Experts of a small language model.
Experts: 64 SwiGLU neurons an expert, a softmax router.
Below are experts of layer 5 (counted from 0) of a mixture-of-experts language model. Rows are named router (the router's row for the expert), gate (a neuron's input weights, with its number), up (a neuron's input weights, with its number), down (a neuron's output weights, with its number) and show model dimensions 0-127. Each number is 128 + 32 x the weight over its row's rms, rounded and kept within 0 to 255. Numbers have three digits each.
After each expert's rows: a language model's description of what the expert responds to. This comes from a sample of Wikipedia text that the model never trained on.

# expert 32
router:074196107172102099103132130061135100101120141192186114140103109097110105145066114157069129078092166155162158114152128117180143124129128105137116124113140135150119140105172130095148055190093161157112063140143136181194086189157135097125104121090135137122081130183126151102170144108144148106106099152101169112193093130112060105129129103184168153120102146128112145156191120071137113119135
gate0:184106153131185171064066074069085146122071147129120131148084147124107140069146102088133116101120133080097198101128110136125121147085143132155093158156138127121102169146103126052096173137150109144176099111117162131112083100142103112093168100119132102129113134172135082068100177120154148110082158062121143136123182112109097138127064139170143223118131093147158134072136114141107125173114
up0:176139105087101126116054077108111148178084126134142134135115098162123151129139122127199114101082086144133124101058113120180093137124115111106124124091158137126121127120126097153158136140140143148092101133136144083109063127140086141101137161068085144114116069169155168099125130214180119124084154139148093116141106087137159116201184110131129115088133125154098088164187076137231121136190
down0:094090119149203167066102070171106100097165136091128136142173101090077151129142152149124071157131086134124166081105135142125098109074105135154112140154122126092116109156082069151100087115156216161133125130145132083140097148104102134081165162091148178166136099147079123106143168104155165109189088141085061179118116135090125139132109095157193091092147100111136137130152089166151160145174
gate1:092106095099112129137057120130131080136041143097099119173107117180073083101183095109164158108205102122149130130136104134112196140081127148135076145133133180156151145131160119078122154119116131089142075141103069085088056159119122157111122147143165174113107130139061083111092077168130172138172156121158147146133100129125126173114110088133111151135129067086066145189136131151147156133126
up1:174141173115161177131150111121120085151120060217144108121117115074162090089161136083116209089137134127167194123154080183148182095120101141114160130148143163127111087107102168122118097182129100106119133107117119166164146084147159139137105119097087162154114135130128136161137190117202118094148192183129171133119101110105182090155156120085134137077121152123094055125142170102137147105155
down1:135188149159136166147115135124130168085141085124139156090144202168079106130131116090121148171164172049160112131144126145086142147150123110135160186119098145205134204129120107115130150118130110093106143132104077092111138101184095143138144149198116104118096137127158136172106125074161121193082120144131137177189064114145146022181105108085143111157142149167126154146110105126116119134162
gate2:138108167134109079182114114112191158116135102188140170083178117080145092062092145107136151108101111154173083185154138107136115131199135140146106137148097152133140075118145172097106102140090125179119147116175119156116098151107133122146119147078102081107122079108176136105104095118108130145086080192134134177114092190193180158108087197100100103124151133108183080117146087120146170138090
up2:105121122131199151189181127136166105108135113039103156141143084166134104139098081111076114115173150162150162162111110137134079132174091138101086153120134176087149096113113063199201123123091129072198135180094116093158103114156147118142102184150109177119100115170047116081100192167149129114134083125147118124120147137098149083110119143110110099164097142132159128138137132139085121123106
down2:143165114124107170111114110144146135100121162096176136081090127161139150136131183115123135167085163128091163142115140145144101066082111118133047166136162220165186092142142125115140135090198059104199072183085108152151077128123139094119137144167085095124131119121105156119115097132117148169115146128102169100142106113181168136143189194091136142139118130124114059155181079105140118110151
gate3:154088167151165173122080109082091117196152164151101167123109184124108131078127092055129162121092084128110159131151142109149119193126118106155138136101147163121098136159109129079119142079105121174118101166171144150090126141169123197116093102101155145136142178180159154134129188121153109180129191198106162133076167146069156144141130131095163105147199155132134112055105112151094132113103
up3:160119107166147137155141167159147151134088156130099173130096155122111073116075076172114093148129161113081121173104133134102163189144152117139133138155178110129165128137136109179146154108130142112081116081130095116121110140101108171094203136018123103074175136175117095131159126097198111130201156082087148166148090123153144106165148167202121128122152174125124105146161147148175150194130
down3:144183116154135133167096074132116123101107209177135121132129115148092141177106132070107092125103123127167146126220077090092183149083149172096150091190141125119087074103145090121156132184076079141126154154147144142126121143154146130144095103113094143139080152159082141122138127139100107166154095143197101118080122095132111120148162123086122100143100159073092105126205093057117101082127
gate4:132105153123156123141089153156155156127128139163089126135101103133150129124106121133166135055163086131201174120059126092106108159068083107141087165183106104150182169075130133169076118125059103152146125140137103154129115125100202203156173106159104188152152110128100106124136191199145146109153152055158154127138069135108153115094163100113073153109147125146127097123172147091132146151148
up4:065083099095148158144184096158097156087149122079111118162116161125157161139140120111114126101119149138058103163174149075131097139107106142063130110090138100087042101089158130100083162141096132181118096122144157140118151185166198131138074159106090107123139136150135128052106165122079138172084164131098137139131184129128116131104073153143147162078127137077170146104120090100146115067173
down4:073144098191131142174116080131115126114133150137119109151155164147127126130061071080122121170053120119168112095167149118153103173133137119129140145182166148106083091165116161148164085099159156098124161139121089126144122100064144097125135118087145154208136213136150075133088097166149138174114145115150113095173076161109128191146141140152118155111067110185154154096103084147171149075104
What it handles: Opening fragments of Latin and foreign words, especially taxon names in classification boxes, like Cingulata, Nudibranchia, circ-, sub-.

# expert 21
router:120108146119091155175093178152136133102116110116223121131123135114086151135113170070122061136157104132144180123079096126096124135161100160082169112161132098090114143096120145131165123096154108137090120114098062143158185136169125159148121065174132177112143101099160119095144186192146188146097137089143200152119156113082091126122149146108178099103115110163137163077172163140064107075141
gate0:069165192133125122143171107125086129160133094097094170128088137146132075152080106142116141135148134150081159163153144161109124173139134165131119147151136154223113138123046118103100097119135071140127165107141091124118110133153126122063132143142146151115126108179119127181162147166133200192135179115186046094136181108060070123109164143133092092111106091147164113098176155144097118142140
up0:083066149151129124078126142116132123193175099149172112193115154121110152072145152151120040149106085134125126134170142151130153187119172071104128065082127155168080172124154072148137160129145122147088081059150099136154134116108110168120140105078167073128134146174122073136094127140129140078149132118161183116118121179108146193081140156144111167095087095131150118124095145111142119184093
down0:112121134086146131049168102115126127193171175152201189130123131181136167123100097192130069112109146146203121146148093068092153117139144099115162105092137115114124124167138165148129092113057136126146163117164093133163184061157084126139185146124098144119196090178170141138137127094122109109158110169166132146093101130159112068110130129140149092104083122170138107133066134097129090154136
gate1:176167157127080107126115143127104144120165169136162073148151105121154092137154152138120130086071093123133159130128149121078111105152097082104148115181087121214080150090143080123149128129109091150150187052118112025052121103138069107075123117151089122162126073107169135133141111133089162140100122128152138074093181162079126181128196113135122115150176131147131116084115121132132126160146
up1:138074116117137197124179091154215131130115153159121152153114099132119130120127139121120102153151088097141122148085158071135115088141176130129151073152189130086152090133080147077114130132178195185154192128085146110100162106091159092138123162135093135127141018130147166140127113122095170146124139092120162114132150141137113138147168140082141115109193128070112109180131096212141163127154
down1:153162108168096119104133104117117147136087087181133102139110133136170152110091062124093093155072086146102108128112104115118105104186140091096157135128138049112128147093053111089132098094147142150154077093145111157145080122097110112110125102139129116150134142129118162168157152084170113101175131179193111064162122154144134204157167115137149105190115134054122126037100176090124125138180
gate2:131027142116145112152158148118175118179114127131115079132109098155120127157153123094142122127116139114151118097050116174151106103133136184116152130189129112136120091126121088176103127176138101110145097096192151164156187099121112109031119118156151103142119088170099139131137126117104184120114082208110175104158117136071128156172147091063072186152148129086119114053114151130122110104119
up2:169124151118110142101150184097112115109138156132112155131130179116128107116103134186148166163125059104144157195055148147142078153102174178099163145112177154154140118142079119134098074174163147102072098114107146109154182123184100125133118102112097136170102126133192106112090122082115057131142126115059105128160114093144094108164094113182136187131147156125128151146108124059131196062135
down2:120122112117144164167103159100096118104105047179146102108151255108090111166149144151139125119196122116091160122117089176096103137161170168137169099130153083104089117158140137155131131105131128112152057120135159161139113061145125101135160109105113128144130139132162100110136117135106178173119144099134161102115127083108061168100116092204151195146113131156187167154185145139099135128091
gate3:155080097110176097103142120188115108135144205117157112109091107126104126179122191080160106130113119109160116098102162114153138149080128068125158174173149048172143135127090105193098144107149109138180104124136112156124113143074103075136151073107115134176153173121143175173151141131147114153113054164104140066120146139170090125110146135081111117112078139168133159143091168127218143113100
up3:093110151141128100138182113124194142099138214090126145111118115168115177150119104120154116068157127179130082093150116130139149113126065090133133131166182140150193093169148166090176131128112083085122139172199147099203140083135153151094146148115096101079135134166139140104090097117192131128135129120110076124141091114171083100078055092092114150121152168148121092070141149154106110084135
down3:148146180174128134065118170130119166158133115157069101102143104100081086098151178151103179087071098116140123150164126208157139174125080101124162077104186139152087126159143150151127140117117153136082169143149116149136105146140121124119084123096095166087184164133101151160047169132123120121142114106099133185177121105119139166060113120123160200108116105113106053094121178118133131160180
gate4:157136133119089157134067122068161169116122064139132090125178134142199138142129152157132142165132153150155161123108151129126087121160189159130139102173127110166125185128116166152175163123154157119084127049081106156081109136134193118087138101105183117158125089101097081136121138166130161116154091101140111137182066126135145056096150169114103152076144149136191116079125147037114104107132
up4:133139110144070204133092102145140194107086136157178143084135090075116099173152149078133128083092168171140104168167151168159117135116122118132150131170098150070104096170111104126143165174102155142086160123146129126120147148181146117128121112101101164099089122157094217171104076116146134085148154186128067109063130113140193130109131165101197199151118101132134121155111081147116142127109
down4:150113143140128154101135127158110166200180118132111150157151105175163229102165147148186193146130110130162125106126146209118137132124123096111148177140134163121146129126168122140107149175096147072156124167105126208093131156120161096135188134123204143155117113163094127123120182169101116189172130153104165145085150147136121177110090166112088135043124090142156109159118128111158182117118
What it handles: First token of a table or list cell after a pipe or semicolon: numbers, scores, initials, and place names such as Las, San.

# expert 3
router:069096136090101105184125162152119140164113109128180187170102155158105179133111115119119131157118154106096201132152118134100111146149108115144152109177115131149091077117101163164117121101193100089082069111164087107103090151198141111146134065143090162175163130139159127116137165119127129113082142104172064183141101174132063148098102129106118187109138062198101135136133076111090135108105
gate1:042139167131103131109082148101081107129096117085093128150151113164196158100173160141169125160139127187089103166117156119137090143093125150098063126120119117091151099169082125129117171105162134179131116195078176192109124116147132134184154079125142122096139150090125161116109085157115123163068110115127170163145122170131123123132120113072071091107124218101122134093167112156177084169113
up1:134141051162097142179136133131117114130219178219163121158104183097100133132125148126123184158170103118152122131100109139115095135140129162093126105141142139116209136118136132129185130099100190117119135105131067189131092177166102161123065095168158137104151156120147085125108131093120153120167175128118144141153155185173144125108100086109144085095093168116161105140093120067078150065131
down1:178151118135169112141091102195132171089186127125132127126129060126103134136123110170112116098099133130096118120132053143131110158199141092153115126102136179111082103122129102130111149178068184116115124104070099145142107186137096099088126118176137155125114115076184162145096132066084123102184176177082151099135124122130122153084108124134064140072109132130100134075069107083051110109142
gate2:108123071156120136124157133142077137146143115129145150134118132114125129164159117145151112156047159046133097173194135133125164107115119114137163101135135143079141088113151188121178158145138050176124128160063113079153138082113082131156127140175165086133131153092123121176148135098153132101168122092113110186110105125130160165181093150068158127146109225045086155172152116116163112135113
up2:155144128096143147148120157118124137150159087095146073177129129133169123104141137105090142104149122118181127179065064142128126188135142103105105106133155107080098114132136132117100118149145085103108097154119114090163090134177100158141104112143179172151112123070140136091062120111145141136142158178136196100144027178137135143053201150118201128113091155145143085047095149079110134121113
down2:126119157134139133118142161098095111121096158148114116065148103115131119204135138134097135179126112220075100148156138139122153158167174086119150139152075140111172102140098132138072172119180157144153132134131190135079159091098126166095146181144109053149102104188089148161133115128094087073154106113131057165180161086105120120127167096080114106152167107118166075129102165115183168159138
gate3:118105122131171099137153119139099087146111125116130160110113125096102117080144126126058189145108163136062204112132118176120125135118132116121097155145170102154104112216150127171092157093127093117110108122128138191150107152120109105130101165141077154146145156148143154122174070111113073165106090094081097094112124056080130084176148115088125138098208123086087082214112096168169151124144
up3:135159132107133165140061128093126163105092188140162135188077183132155082079123051147133047117100102124148168139141132116124137134074081131163103168132076135146123100104117114143074142153118163069148133131147100141113078157129184152097111188108123116144141177171172118162117089153077182181096130099113105119126094078202137172116159105206133115103129154129139096153135117112118125168103
down3:104171166133149127166184132109066117220181104074160090119149170095169075185160151105143119177109121166117160134147112128080116099122123133124137085141159155093153129137089128059141124130136049139117124084124072096102072166165136106114138096116176155138135143112180130149124112103097125032172149137204130175138114123076121108094090132112128174105166140141148113145097126170127156106149
gate4:097139153113231116166181098140144093183162132110176142171152164106112091149152117105083130200160111119164111114074166142127106095111078138111133137114139087158139131125148182104128107121149171077092105147120111201204114153171107129114082126136099117142176117140118101145058157132125166121130126152139161117227161146116122193155101145126142127116128131075154166192110071145100151139114
up4:119103114126107135144174106087114112129110150154109112152125133133113157136174050113135107140106119135145185160147114124144179130145121103147092119109080138134127100133158160099199056131161130232125147125140131146134138088184047126142159108119070100092122185156066121192123141124121149117087163129162151090153167096115190165195122151182140119131153120105179094156079107090143142171062
down4:151099187083163080079134039198127131134115135182143173127132056134174113099135161096115127101126130098135090149159121099129114071028183105113129116109174091075140148161135092111126086081096188087144100131140140149117149126100095108126107145148137140163096100134121168137123138161136108101148124077090060118166093165136138082128145144119077134135149126090085112101112179161177107171155
gate5:163116126127120148222102141138125144058124184115205086105155178107097099147107106061083109080138151082079107177099124079140159146135104128139145075135080142177102153100131192090144134138140103106127153072094103097105097174099171087092124091154039128126128135132124070139144120137119150110157135125185142159104109120186102122130156128099122138114123094125153161058087098087116137098135
up5:132146163138168082136153127134104114137152168157102102093112192096083152151143122154141188123167192107106169058111191096142116141096139118223088184111100151176127107101158144079141128151085101091077107116099122133094109105082150121128137235151102128131153094144157144079106107167148162118090119183169127134116143139151087097119119132075154132134156127164111178126151126118095079138065
down5:127020126127125130165140094087114139128092210140154141100175206122187130131086130127067071145148137143076150082157136155120107116131117134102201132150163136139111152119143152154140123106104200176116085077081128107138122096084138130148165113117145166183141164103139108084179161116110125078066135123113067136094104180142112110124103124151101146185100074181138107128137122108113114107096
What it handles: Digits and number pieces in counts, measurements, years and coordinates, such as 40 mi, 18 acres, 2,846 people, and °.

# expert 9
router:131128142109082135146109127140102097111128126150160126169147153201161124043165123055158044124177148096154093187108097121141178143156106156107199165141112157128098141126132060143116088077124145100112098171093063128095163117108115107179137117111154108170105129104141136087203109155117107181128101137182151173137131142076123120046112099130137114133146161142111079114177148168109112126110
gate0:153140094144132161155102089094200130126099157115110139132125168102132086086151175197154115092144130091125122094123139097094122164166127121086140157144134114078099155142138171102091133153113089184059061141099151121100099054108155150141111125124150104068154165126133120176142081099079140070181063118181124150113147081190120116104153154120066139037134140105114115145118183117124147093130
up0:090082110177077140164113152158124076091046142102175122191145143071140078160100167156101117107085167178089125218119127150118141090161138166129125103088132149109104108133067159144135160144107078170108107109124137097122155076224134084154077146115187171143125104090137123099087158089126119139150147137088117091123127142104132116108112121141182126172161112164143133094167094171146107153114
down0:131085110175192109163119136117181143164147133113043129150132048134129115156165090093125110144037073102107191108139087145130109124132127138112160173108127142133146104175143142155147139152144078162119126044052083123132121113116123177133130116122116107089153146179116160134112156128128083084137104190100144114169198066124127140126111111168070131119122114106178160142148167161106181152122
gate1:131134119118167120096090173042114115150106114121179095107158111155164138149188137131088130122118073153146199100065134137140144109169139096133141118182140117110156116127110151116147082098190126138116158169173073106079110026148123095140114111098144161112113133076127127149110134121153117131184136159165122133141112104119214190119196116097152125082156101123116098063088089097117085128083
up1:138142127142141095108164101154199142131095161128138178154105103116114176147122117126121100109075135183128116090116139133133162134180088136104171132143128139108164075159093168108059105130031142162148141106142114177154138176112118100131144129125113189111130123152108194145116146110150068137107112125200137099154113189188135088182148189163127130140112119137099059143130043094154201141145
down1:125188181186105127156067169096080119103112110141146124061088155115167119145116144105143159081164115128127136110111075182146081132148131155143135096121170125062217108120108135097138117155061118134081165072132110162098100224115120147117094153161156091090146086103127102144129111088149127147152147146099185162092157112075134142135112144053124152129150136160103140163158103122066101135152
gate2:120099097129101119150094163165103124187179089164170098102207090143152158117081175168116101140089150100152124155136119110126141102196081129109152142119118135078151142124110142085135123115134168141124147180145096176129125149120105170125097146073183143154108156172081162226057151151114142146133150123156093194179103145087170168125096151125059100142120138121164148091068123085112147120149
up2:100132170107152136137137134123131148092113113136113116140116118151077098123144129086107154078140154194135206095095067125211130132041087110028133175138107090144114155119098065161108092087144109193150143121142136147103154134089126127120107159137128086141202092182102083169109148139164112095138132122156180129164109088115086086093162102130115094096135127184166107109084153143108134107103
down2:119168158159154155099209153105126084086092104116133106040096135108192105125147147137128078112190066130125133113143113094097066096152069147097119143123073180208121143155084129113098134105153157109195102136167113140121101115154115110132135108129117114078120113142102167177122070097139060148156082114092123115104090116154144133208149113123177162122116118151107108139099106113119094153068
gate3:095128214101191128113140136094118156157165141157142185145206093099131212133171131143147143101132081148119117197136126096100162143113165106175163085110134182125165152127095179127098138093104184113114164092172078167075173140128140134135106102069110126141155131104116158075144132117127142142162113108117143188075101109112083164168110103153199161071144155112121122138179130126104102129101
up3:131154117104161132093127103151148135076112110152115084163103139133095131101121104098116152167141178119149112111164128118155134143131161099215034117106088156163186109120045126141142170088147147151099133198121108163095154104199162160132083123084088195117137163139138138169104137125143169069151134097181140113144104163170091150119115132074095146133101141154174098107152071153134169157060
down3:135110124128066120133181093133126125129129097129158135163067134138116152159132131100139107123141115174118084145114137146128132133087166117128161072109144178147118101069073166142154077113091074129122168110142084153096147095125201137074111092144108216153104123129139138140135037148102071072136105105191127126167087155151137115098107200088104128142110098097168097072185119081101134139069
gate4:137126148137164099123117066109123161095145121126121086162140082144128085066184078091150146174167188148084134120173139136092120171087145114165069162137129198107106064221090109171145115132135107140140108094084125114094081134118084140105136151106116138096132152101179138076112107110110087149097141138090162146147170107100168181094109164117110130102192183083125163140097145184135126075136
up4:148082119106115084091116167102141119110122145170092108111154134169149175185195152151091091128109151082144127143166151206115125121156132106093175134103140132114113119099102056155124124154156127111153113154124146136132111142135116166115151155101089116084164081118088082145100062084168059102118110128166187157113161073123157155134023117188150094116106149084137130086161088131181106112075
down4:135171108126123106114082101173162085110161146162120123183089049087079109174115123120142105128138090110174093117113140194138110099114114146119142115088174102127083164134141119127135065194108146133103121075115196149175138114108080124107091153131191149128181133134105131159185119136103184169119172175123136167131141080128160067123061150125066091150104118146101123132186129152195105155119
What it handles: Common nouns in table headers and prose, such as States, Cup, Location, Peak, plus fragments of Korean and Chinese characters.

# expert 26
router:145169065189147153162159099177131151132174154205165107091138125196133084102126139125151104116112151131170082079138081161141102112122115117127102146159103154172116147083128139165135091090129134116157099104083242093110131166135155085142137122095175087146106172133067157133152079166144114166147113156157070077134072115116096112089104180144146121115141152147135152162150151071160101145119
gate0:133126059123125138163139072121148072100116096124096153112136119133161130117159104136161180111086135159161141093105142148156142118133142117096130088178050117125082155129129063124090142156072143152142141066146148176147137197119139102075074172087098127116113127111148139102096066179092151155094065061156115153085154153162100112115160153095098167084132147114082154038086161128108129111105
up0:180159131107046103103123143080116145147136082133096129119170050147129098086142157134065040117169122069076114130123126177140145115137158132040165129149142131115170088152133171086171153102119134103144107101173146066136164118116147123112167158079108137109122130087144134135195108142095084120067143149160186089088064164138153122123137154143111116088148134160121134146173121164125119132179
down0:111054150120152121126069178108083228102150157133156122132129013141143128072191106092076086096148151125167112168122167106121099141141187150131149139144186085181160113145151140166104079112143146107103127116115163139074180110123103164113148097131168138141159088106184096124073154094129142056110115141121132123071139116119095137134129145161112113150167138150156142120144128093105076120126
gate1:153154101170141067192114140124148175106109161129149156126123152107060170050098053153161140161162113111152105088150161118128075165116114086097118096152120127146089086190116156150142159147141123124177092079111147114109108190134101152150089102187109172211142153147126091143171132091155149152101136065138083119129111131107162165063096136166111080141164145138121153132147123063124086116129
up1:141057175105125076098140138083086094072140189159162159093111173139138144117099128152163111105044131130081106122164152111169138157147110090160129147081079101152093128139179122141117155121089135163143090101128129126154072080171134228121075207125166170125085152103182127120093119141131144149108165162140148147141083085105116178095105110142081156110107146155136155148113151143135148186113
down1:195159176116106145077109149075131117136120149142216091082128116194174088094096171129081157141109123117100095123197158146099133120138107197132190129111101076102117155097177149131168121148121047119149127168153106123134172164121117155054127090090132110099142148098122110127123114195109140105153121105124151111057150134150168073165145164152113130112089171128122081166147163118103153148156
gate2:128114103133084102137058134145170109081211155230160119150162099139051101156096148184150015160124113150149127146115111125130143146087178131166175137118096144166094123133126136122127110139109127124075144112090094151157131126138099132131107150120081095201085155102124128147127100133141187148163178143157149170087113137191152145123128125147145095117139176129164092114122160144120117203139
up2:133112157147128094131158061185164113107079130107082169093150164151107123121155079164118186164177089114151108125132185075187100118107082118123100111072105131173146161099144146087077118148088116146123151109105086136156134101164112118089140112089212155074101138063155140143157084121130117080153136113120069099062148177081077132148097134160164104116115109101078127114165139108083166116111
down2:102073085093157116131131063091129151122077123093127132142104160123116068111142211113121071069119157147123158122182118117119146138077075144133113079175193102108110157161088176101122175159103088142164131125132180111123129113170136169198105082136094140118135096156124117155090115120139097116136114132163091115090180153101089180147194128198110114142122118126187136150138169098122196165144
gate3:095112151146129177141122127174143155127162110178121098172086119113139135119151175122126167166114122120189094166178150156120115142152163121069098070169128152068098143121129107179137142149155150111149209129092066127088099076108189142152103163069126155105079157082128169141102114148114133173071136101160153180115152136132173211148099131149176075183149112089111133109171105129117104126171
up3:117153134084078108111150153157158077135193112150140157111132088121170117131170225111140160128192136126099136111157151151162137177114118093052172116134179127095146166128149080148191129167116175073111140150177150150133147122156095168136156176110213084172117083166104147126175140095149120085121087097109100145150160168145141113117122152092116119156164158129096110055156129175151145130154
down3:156088080063128145139086141095156127187104110143169162108090126132099086093143072137146175143123079129066093144089148099093106134181111116138102121126096176092079169099151147138136161110106093114103066106120122089127137123166090127143156137115056137200089096184054145121102077097129149169180187135140138100078165171127181143190127137177119122089127141111122140136080126148165139105127
gate4:103143156160166142075131093191179156080173136167162158094144110132180157151128103100143106126072101108120177133143139100160181153167126110192148113132146164100101154161173042101150103152103158118095180142141182152149089058098128128103123056060180124121145104162142126123133104101054152178099163138130110104139191088093099147161166128153150145122129123156114095077136131131104123126151
up4:146116125147150133107107150164086082099106106116191169144120127146101140186125163105136136144120131107057146105154131176122120140148169121088160127095149161125127139112145106130132157075175065070130156154127095117166172060152116143118117123154178078186126138083130152129165120124111148174221132095154113138082158083117165139133189144159073149179047168108073077100118105134190155116136
down4:146138127158127123166153113106105074170182132152105071111137159188093106133060117145126157182162144131117131155173073137225123151151154109116121139094110164151152164064072144147118167147118151080126053132163155116115108099117158095136092106153153144144072172141124118168145117141126205138203061068071167146104108088138127142112113140103144126128104162136168160146155159112108172135095
What it handles: Word-initial stems of common verbs and nouns after the or to, often split like pres-erv-ing, cons-ult-ed, dis-pl-ays, design, pass.

# expert 0
router:099097112096100131131108180132092143131089108132158122124162152159135155121088174097140155171129134139113149165148140087069133146140091161120142140183175120110137131103062185102131122087177154131086103142136084111090148124188061130148154074184067156184117088104142117074141132119179138075068106092164108172127062203121112089144106109103140152134147115124061114095076130139120138104066
gate1:167110130117161139160162142076151116157158102138166143153124152154158098158133134137101121133095125113070089136088135167156117175102124144168152134138176153101180147109127100138148075100101127134129145116163074143156140142220147145145105094106119169076133143172176147204138110141109102126132092229205227157109119163111128129097115132106179122111189175058157125148125161107140116092120
up1:104171163113068141207152121179093104128112185162135137105110155071140155100089091091090080153158140110145173125146146135161147131085136171128102147081093211133114169071116158126211100126076088090080182140135099117161148138121161104133082190139116147106163191108107125123186122135114106149113130089130131122123135103125112138153123146181182152122145142156167115158076108065084096120117
down1:153088152170161127176135110117176159044141132117132083168108197090095142036150102181101080128148149157108094197147108044060134160097107095114133109145126157135097114142140109164163116114086089138128131122118179087153124123127178162133097079092149135131120142118136063097084152130112131092142129108162169113100149125146128166155112106087088101144101096135097151148124121144100039173106
gate2:149092131135159110132097084181129165048147142122103155123158045138082141154111125092179106117093098122104100126129125094112143099099120132118165190141111106147164128136119112057162127113117127128177157094135121102213121079125079116134168090217102196124128169154122105112129081157126145123154099127137129099065122162111052087154135124112103132129127064172146140183139191183146098139122
up2:133156135173123130164159129104109169075101088146155163115186141128048125143094172106076139163157142142133182128073120179123130089060120163111130136094148151119198165097139106153139200118096161116122169184159140091172095120105152126093107138100120151166171131135133094101171086174132151160087183126132151141106110173117132150103186145146142138120196202134156110177150113189078145131118
down2:075157136152103171158072151126156081114128158120129170107111166086147134162099128144112089187063147180153126129149165110134072144106146090135103181136115106063145138113090169097103162097097113121146106130156173169094106075121095164091118109114070193179094100080077158104186129171091147156089136135124116140125098152103144087188114118120114081150190052125114123107078165115151156133132
gate3:163096112158063122130153123139077161105145114135145128160118166099179133073141140147082130074178143107140140172122131079050177108108167136170153156122112155153109118086106160093167109106137139072104192064122116197144150191146129159161102157126122150151126137226118072146106139117163061169166095139171130117098107146131156105086158096088114128145134116134181143103109124102084092109178
up3:149074140167113114114186177122146152134091108105107147150124115142123149069095166137079054115125120149152132138179160189113133144106136130147103124155151159098120083188107097084160129116056155162096155192154166161182176181122142128118134153193112183129091150176142108120139117116183091119141126117089134117081068110088165082092122160161100148129120138129142190114071110119069149081086
down3:084161161148094098157074132055189130138155174100060133191131084107187129127126124104168140140185136139123139137062110166109165144111151186170147171066086149142136155140105113124145111085065168133155164122150015153142169126179136124111155102103106112131105127169145113156121080137131111179141130084144128150085142146140136101142170070144133084135110123143125167131142122091104071124170
gate4:067121177136134166152120076105131120100128100114119150124149160135085190091154060104091144126109124116203136174127138150123123174143134150160137130143134121125142141195129142141162198155164105167146076105123137203128143149123190193123135100114089209148095119152096140141067064141118159146149146102128148110117068108060114131120220179123156113136105123121095132132083120141102077168145
up4:092134140105104153087158142128153103087082088118154145181154184143161146096095165131116104164118145144119116125139190185167146106180112162214059152090132123174148138131136147175068184138131117174168131087164143092111118095136119116144119118132103119099182128154106121165069113065154123093120054127093091153076153127153130158082119168153183154128143134068093072095100107161106133118166
down4:146107190130147143103170078111145147120096139098102139095094183122065158107107129096161178096124120144138099120148132086040152139109101135127114124146081119168213130156132074152146109152143049143135159130093136115166122093155100126081074105084166103196192131170105149104133169113154109141129079091117164182131130174067131101120129162108149141138160102116124141154128217182126123093120
gate5:116086162119084123081141133150134084081107099098115162194104080138210065091152155103104130051149148136082138124135122153159159158112144178119143151143083153129175105058142158130086091082160150115139127112166142096128112123068125134124136174159106125123167098106142110168169083157087114164151101103118106137043157138115176103110147092148121121148174178144115135081085073152168084118079
up5:124143084183120100136093126137128122077115174140102091143109163117083154130129085171201089128040151108158143092092101077116085092109091105207149163150098071120132171147182122117118153178158116140131119119110073110116163135157125145129165143101136117132146104074155146125161184131138143157061134120183166115073165121107135127155150153094063145165090087130147166140118143051153178130164
down5:099140103110156105159115088154066073084146096091072103141168105092132091151145148156095129138138159119108095179082177134125143118076140103086127165128122123107119025158087013122127121077195166142123171118152135112141159080137133143166106104158112066144139094151072140159144108144157129138102127126150119146106107139148054124153102100098129102160138088158086129102087104156159162180130
What it handles: Numeral tokens in sports scores, table cells, election figures and time zones, such as 2-1, 7–6, UTC-6.